From a checkpoint of a small mixture-of-experts model trained on Wikipedia.
Size: 10 layers, width 256, vocabulary 17666.
Experts: 160 experts in each of 10 layers, 32 GELU neurons an expert, a sigmoid router, a shared expert of 256 neurons.
Training: a variant of SOAP for the experts, 747M tokens.
Below are experts of layer 6 (counted from 0) of a mixture-of-experts language model. Rows are named router (the router's row for the expert) and show model dimensions 0-63. Each number is 200 + 40 x the weight over its row's rms, rounded and kept within 0 to 999.
Before each expert's rows: a language model's description of what the expert responds to. This comes from a sample of Wikipedia text that the model never trained on.

# expert 28
Description: Prepositions and connectives. Prepositions such as of, for, on, in, plus sentence-opening Following, Despite, After, and word endings like -ing in "Regarding".
router,276,161,177,190,266,206,151,218,169,210,234,225,155,228,196,155,187,253,162,216,159,184,112,246,179,229,223,147,189,194,243,199,218,169,194,211,144,208,200,204,196,168,193,232,199,288,227,240,239,159,239,129,183,168,154,180,162,152,165,192,178,251,185,173

# expert 24
Description: Prepositions after nouns. Prepositions, mostly of, in, for, on, after nouns like member, part, location, north: member of, during, operated by.
router,250,158,234,229,177,198,115,192,247,221,315,147,176,248,208,140,205,252,184,264,157,246,226,170,188,154,227,152,170,178,256,208,132,218,155,261,192,248,196,224,219,114,197,223,198,181,203,233,214,190,232,203,180,171,177,137,167,143,174,217,172,176,171,132

# expert 12
Description: Short mid-word fragments. Two- or three-letter word pieces, often vowel plus consonant, right after a word's first letters: ar(son), Cust(oms), t(und)ra, Bur(lington).
router,243,217,182,211,200,205,157,91,206,200,173,237,160,161,230,207,254,206,235,230,184,183,259,181,263,233,194,199,182,198,232,214,124,230,122,224,183,172,268,205,163,170,156,154,208,169,212,239,207,189,225,94,160,161,177,226,246,127,233,273,261,190,170,188

# expert 21
Description: Closing brackets and quotes. Closing parentheses, brackets and quotation marks after titles or glosses, often before a table bar, such as (1972 film), [pt].
router,285,164,140,140,211,143,178,247,237,152,209,181,156,162,212,198,239,161,259,241,194,219,223,170,276,182,207,230,248,224,221,223,168,126,107,255,197,203,186,253,204,213,139,206,210,234,282,240,262,168,209,134,244,158,207,201,213,216,270,211,187,156,184,196

# expert 52
Description: Place names ending phrases. Countries, states and cities closing a location phrase after a comma (Hampshire, England; Washington, DC), plus occupations like politician, singer, president.
router,209,176,172,179,189,206,180,216,228,226,288,192,193,147,202,167,188,177,294,319,151,203,282,195,222,249,278,125,189,182,182,212,170,255,196,238,214,208,215,273,180,253,224,191,192,246,217,227,177,211,252,108,206,185,202,224,195,250,207,225,260,201,218,212

# expert 22
Description: Line breaks after entries. Line breaks ending list items, table rows, headings and LaTeX formulas, plus double breaks before section headings like ==Notes==.
router,197,208,179,192,294,167,168,183,216,221,234,235,186,203,211,193,266,184,254,178,135,248,197,161,183,172,168,205,223,119,166,214,207,338,192,239,129,190,226,210,206,209,238,183,80,221,165,269,287,163,217,207,179,146,236,285,187,173,240,192,223,176,241,208

# expert 48
Description: Articles and determiners. Articles and possessive determiners opening a noun phrase after a preposition or verb: the, a, an, his, their, its, 's.
router,179,221,228,173,275,107,179,169,239,148,216,178,208,140,170,143,193,271,264,268,187,218,179,219,194,250,265,117,189,189,222,225,126,233,190,233,205,193,126,168,189,125,228,200,150,180,183,154,179,223,242,248,221,198,270,184,246,127,178,247,198,198,184,177

# expert 46
Description: Initials in tables and names. Single capital letters or digits beginning surnames, model codes and numbers in tables and cast lists, such as Audi R8, Saxo S1600, Michael J(elenic).
router,206,131,117,172,183,160,164,74,217,217,243,210,161,139,271,210,155,207,181,158,187,187,248,194,203,146,263,197,231,185,217,224,141,158,152,228,240,207,187,197,247,209,280,164,187,188,277,254,215,183,190,148,217,148,188,181,159,224,232,357,232,213,165,198

# expert 54
Description: Word-ending suffixes in titles. Final suffix pieces ending a word, often inside quoted titles or before a closing quote or bracket: -ity, -ization, -ship, -ings.
router,264,159,238,152,209,200,219,212,197,164,292,215,170,214,162,226,243,185,307,214,169,228,297,138,183,194,217,130,176,178,213,242,203,225,179,268,176,233,127,259,138,186,200,138,187,228,203,236,231,171,235,130,200,194,182,218,263,212,158,227,172,220,155,200

# expert 17
Description: Numbers and years. Numerals and number words, especially the century part of years like 20(12), 19(95), plus counts, table scores and five, eight.
router,211,212,192,189,310,145,113,214,241,179,237,234,198,210,262,123,218,240,250,211,178,194,252,187,202,173,247,212,164,215,184,243,234,215,198,267,224,237,148,264,227,116,189,247,201,143,216,253,234,196,260,176,121,161,175,270,216,188,176,172,176,166,206,180

# expert 33
Description: Sentence-final object nouns. Object pronouns and plural nouns ending a clause before a period or comma, such as him, them, games, students, countries.
router,257,157,257,181,176,165,198,160,280,135,243,187,180,177,246,127,215,237,294,237,169,185,250,176,195,149,178,194,169,157,209,205,122,195,150,262,255,206,173,231,260,212,185,224,185,256,171,193,203,214,190,166,206,177,245,212,247,151,127,248,177,218,193,217

# expert 6
Description: Table cell separators. Pipe separators between numeric cells in election, census and climate tables, plus month names in dates like July, October.
router,218,131,211,186,180,92,220,208,206,193,217,155,168,190,153,245,190,201,233,238,164,164,210,144,261,256,179,183,124,129,160,275,247,223,185,208,155,234,223,219,257,160,168,177,161,231,172,233,212,166,202,196,187,194,262,200,264,190,210,234,288,229,247,192

# expert 49
Description: Song titles and exotic bytes. First-person and second-person words in quoted song titles (I, You, My, Love, 'll) and raw byte pieces of Korean or accented text.
router,220,142,226,163,206,166,195,226,213,176,168,115,162,220,223,246,191,211,272,238,158,222,306,151,211,196,171,85,227,207,164,235,214,222,173,188,151,250,229,170,196,174,112,159,173,277,228,192,235,178,220,201,191,133,257,187,199,172,129,204,184,215,206,217

# expert 11
Description: Mid-word foreign fragments. Word-start or mid-word pieces of uncommon or foreign words, including non-Latin script bytes, such as Dag(gers), Sig(lo), Batt-ag-lia, Camer(as).
router,201,147,269,194,178,175,193,193,192,177,174,191,220,219,211,175,211,211,214,189,149,186,264,189,230,248,246,184,128,158,246,233,186,273,158,251,201,179,206,217,218,182,199,202,159,181,113,236,272,189,244,203,129,157,229,182,186,171,197,150,230,230,158,169

# expert 43
Description: Name-initial consonant pieces. Capital letters and consonant clusters beginning proper names split into pieces, such as G-dula, R-wanda, Sh, Ch, Tr.
router,199,190,169,177,267,234,98,162,250,109,167,246,162,195,273,213,129,244,221,183,174,246,277,164,228,220,215,215,148,150,200,231,172,220,181,221,201,270,217,200,224,232,227,118,191,246,241,258,287,176,205,201,195,149,234,140,177,171,235,254,256,212,184,135

# expert 25
Description: Year and number starts. Spaces, hyphens and first digit pieces before numbers, especially century prefixes 19 and 20 of years, plus designations like I-95, B-17.
router,165,165,172,160,186,132,119,167,229,191,270,229,167,217,283,153,149,186,183,263,192,118,212,148,233,142,206,190,269,246,208,230,151,221,225,243,230,199,238,242,190,161,227,187,170,186,265,282,233,207,218,183,197,190,160,202,218,218,178,270,233,234,184,225

# expert 15
Description: People nouns, name pieces. Nouns for groups of people and pieces of personal or place names, such as men, women, children, -man, -ton, Sam.
router,228,157,183,160,233,188,200,156,200,262,265,103,233,180,290,152,217,218,260,226,130,265,222,180,250,211,151,123,194,189,249,199,222,246,187,151,223,245,98,240,231,120,169,204,183,208,205,221,211,222,175,209,157,223,180,163,185,155,188,196,273,253,222,222

# expert 61
Description: Statistics digits and counts. Final digits of figures, scores and percentages in statistics or tables, the % sign, million, and group nouns like people, men, women.
router,272,217,214,157,252,166,207,192,232,175,236,165,260,142,264,223,217,172,274,182,141,230,284,209,217,153,163,223,239,116,186,268,166,186,185,267,202,235,136,268,122,188,165,196,192,211,191,205,216,158,287,157,156,216,237,214,285,254,200,229,208,218,202,227

# expert 39
Description: Year endings, possessives. Last two digits of years after 19 or 20, such as 19'87', 20'23', plus possessive 's, century and anniversary.
router,272,112,210,153,181,186,202,236,193,165,269,172,152,137,182,97,191,273,254,232,164,153,177,163,182,256,194,169,139,166,218,205,218,245,222,331,195,162,200,256,210,139,167,197,166,226,241,265,197,157,194,106,251,127,199,219,214,160,105,226,191,212,222,204

# expert 14
Description: Year and date numbers. Number pieces in dates and tables, especially century digits of years (18 in 1890, 19, 20), plus football position codes.
router,326,130,196,146,231,157,182,149,209,171,219,168,161,225,161,240,176,263,245,181,168,178,212,247,256,210,229,225,221,211,201,228,180,286,186,222,192,218,235,247,179,152,171,209,176,197,140,227,232,161,211,127,267,145,191,263,203,163,225,206,211,193,199,186

# expert 58
Description: Adjectives and nouns after determiners. Ordinals and modifiers right after the, a or his, such as first, second, final, main, national, head, general.
router,206,172,129,229,260,178,168,242,242,233,224,170,199,150,299,162,239,172,239,220,123,249,198,159,215,254,195,184,188,167,259,199,151,169,209,181,210,201,222,219,125,216,131,161,192,154,177,181,194,192,201,213,189,207,228,161,257,63,245,264,172,260,278,228

# expert 5
Description: Foreign name initials. Capital-letter first pieces of foreign personal and place names, often Slavic or East Asian, such as Iz(hevsk), Ts(ar), V(italiy), Z.
router,188,148,178,176,256,223,182,152,216,169,175,150,162,173,277,226,169,197,263,190,200,175,211,154,212,208,211,197,139,180,267,226,193,244,179,204,113,248,173,179,217,201,242,113,186,192,170,186,252,216,212,186,132,211,193,232,149,171,227,262,202,179,156,167

# expert 30
Description: Direction and position words. Directional and positional words like North, southern, right, top, middle, plus word pieces in anatomy and biology terms: c(ort)ex, he(m)oglobin.
router,173,214,233,159,231,214,170,138,214,169,187,200,188,207,221,135,173,235,203,241,142,117,199,195,236,223,186,205,188,177,253,241,132,284,171,213,128,198,224,142,99,236,207,143,183,208,170,242,173,122,208,145,210,215,289,156,295,113,194,272,167,264,276,201

# expert 4
Description: Short name-syllable pieces. Short syllable fragments inside proper names and foreign words, often capitalized onsets like De, Le, Lou, Nova, or pieces like T-ro-op, Ret-ro, May-o.
router,202,172,206,204,234,199,117,139,276,220,175,141,206,210,231,221,204,236,270,178,187,253,163,229,206,249,191,123,217,182,166,234,188,269,170,252,109,138,206,143,240,176,188,150,215,242,233,238,290,148,181,182,212,181,188,172,224,189,141,189,223,196,208,125

# expert 53
Description: Table delimiters, closing punctuation. Table pipes, closing parentheses, semicolons and commas in sports tables and citations, e.g. KO (punches), Ewing (25).
router,260,176,167,241,217,139,212,224,208,190,156,182,232,170,243,185,225,194,212,232,170,218,207,206,248,167,203,179,207,189,198,230,201,201,168,252,213,280,192,195,204,174,196,211,192,242,214,216,287,196,228,174,199,133,157,191,220,228,280,257,194,190,213,211

# expert 47
Description: Plural and suffix endings. Word-final suffix pieces, especially plural -s, -es, -ions, -ations, -ings, as in Act(s), document(s), tr(aces).
router,215,151,221,205,235,206,163,143,275,263,257,125,159,167,219,177,212,153,217,194,209,186,188,231,267,173,207,158,196,183,213,220,157,176,124,170,134,191,130,206,193,153,272,173,213,212,211,194,218,232,267,163,215,216,142,166,228,179,144,230,194,264,194,92

# expert 57
Description: Table column separators. Pipe separators between table header cells and entries, plus infobox dashes and colons, such as Year | Title | Role.
router,244,213,190,222,229,150,237,213,206,179,175,246,236,173,220,131,147,138,176,199,155,181,223,198,233,228,153,223,253,207,204,230,200,257,67,231,191,223,135,135,171,194,193,137,179,128,213,196,209,137,201,117,219,157,155,145,244,238,220,183,212,188,240,214

# expert 1
Description: Foreign name vowel endings. Word-final vowel pieces closing non-English names of people, places and titles, such as Ad-ana, K-ara, Pat-o, Láz-aro.
router,211,127,265,239,222,159,153,170,250,169,237,99,200,198,224,249,202,206,212,226,108,207,149,211,226,238,231,150,189,221,164,227,162,303,142,224,140,186,152,281,219,192,260,167,189,232,321,189,236,194,229,232,238,256,187,252,209,200,140,204,207,214,170,146

# expert 55
Description: Month-based dates. Month names and the tokens right after them in dates, such as On, the day number, the year, or of in August of 1131.
router,280,180,248,177,160,134,222,203,167,185,229,274,182,226,230,226,224,301,231,168,140,242,269,189,241,177,278,130,209,250,229,198,188,248,192,194,191,283,194,201,178,182,180,223,146,143,177,275,206,162,194,125,202,130,230,199,248,209,270,243,207,168,170,152

# expert 45
Description: Rhyme-like word endings. Word-final or word-middle pieces after a short first letter, in song titles and quoted names, such as -ight, -unk, Love, Swing, Moon.
router,273,156,244,227,217,193,215,236,215,260,222,175,171,156,187,250,237,228,231,245,185,193,274,248,209,263,198,128,183,184,193,213,163,204,192,208,121,212,183,212,187,131,152,179,137,222,196,179,202,113,229,150,177,152,193,224,216,158,117,197,213,247,214,211

# expert 56
Description: Name-ending word pieces. Final pieces and head nouns of proper names and taxa, such as -idae, School, Airport, River, Mosque, Hotel.
router,282,195,182,156,167,166,240,173,257,235,247,130,143,184,212,212,197,165,291,240,159,151,285,185,194,194,231,173,249,198,283,235,215,225,196,245,172,295,227,256,201,218,218,201,189,231,226,164,213,203,209,189,238,135,178,164,198,220,223,260,182,185,198,200

# expert 35
Description: Commas, auxiliaries, connectives. Commas and the word after a subject in narrative, such as was, would, to, and, e.g. She was refloated.
router,248,197,211,115,196,31,166,203,194,165,150,239,240,167,237,212,138,244,258,201,196,278,236,240,236,176,228,172,198,166,184,236,195,200,134,203,235,188,142,246,172,180,203,220,196,249,309,205,215,162,215,210,267,119,138,201,202,198,232,204,222,249,217,252

# expert 51
Description: Units and census data. Measurement units, percent signs and digits in coordinates, heights and census population figures, such as ft, km, sq mi, %, PD.
router,271,252,209,246,238,184,247,187,243,219,251,189,145,90,294,225,156,196,160,217,156,258,263,252,223,161,124,200,199,174,202,230,113,159,221,183,196,256,152,190,212,213,250,177,113,274,183,188,224,179,202,208,232,235,231,192,296,201,168,246,180,187,203,203

# expert 16
Description: Name-initial capitals. First capital letter or piece of a name or rare word, especially genus/species names and list items, such as Cat(arete), Ren(o), Mut(ant).
router,220,182,236,220,214,178,157,176,267,157,225,165,169,164,250,210,153,224,257,209,216,237,242,212,212,210,184,168,237,207,188,212,173,219,192,239,197,213,229,149,208,236,177,131,212,216,232,183,235,209,181,242,184,207,151,179,231,182,237,257,158,295,151,159

# expert 50
Description: Infobox and list punctuation. Colons, dashes and = marks opening infobox fields, list entries and page titles, plus linking words like by, of, titled.
router,220,182,235,185,202,193,166,205,221,147,257,222,271,253,213,215,160,278,242,237,152,216,192,231,193,188,219,214,181,220,206,243,138,222,150,291,202,196,251,162,208,162,261,232,198,191,217,160,269,197,230,111,268,182,162,213,175,188,141,207,215,233,162,211

# expert 20
Description: Word-initial capital letters. Single initial letters starting a split name or word, often capitals like P, M, K, F in titles (My Little Pony).
router,178,181,187,192,221,172,156,169,223,205,161,211,191,169,255,121,162,266,277,229,197,211,199,181,210,208,163,203,199,256,227,210,206,209,213,232,195,219,175,203,153,198,205,194,194,179,273,219,210,193,230,204,181,103,113,178,202,187,212,214,248,180,230,157

# expert 38
Description: Verbs in narrative prose. Main and auxiliary verbs after a subject in biographical or historical prose, such as had, began, moved, announced, remarked, stayed.
router,240,191,232,221,158,177,224,191,260,213,242,156,129,127,203,148,163,204,246,322,157,181,262,195,221,207,158,147,240,250,177,224,130,180,183,203,171,157,203,143,246,173,239,225,177,230,193,187,196,172,209,214,236,203,227,181,214,145,217,203,188,200,204,172

# expert 59
Description: Preposition in. The preposition in and other prepositions or articles before a noun phrase, such as in 2004, through, during, In office.
router,197,161,246,240,238,115,89,182,218,212,201,178,224,141,223,149,222,305,194,254,211,197,172,162,210,249,254,193,255,245,125,216,161,256,207,254,146,261,187,242,259,146,229,178,225,230,202,146,255,210,228,161,245,203,255,227,240,186,197,278,161,164,238,100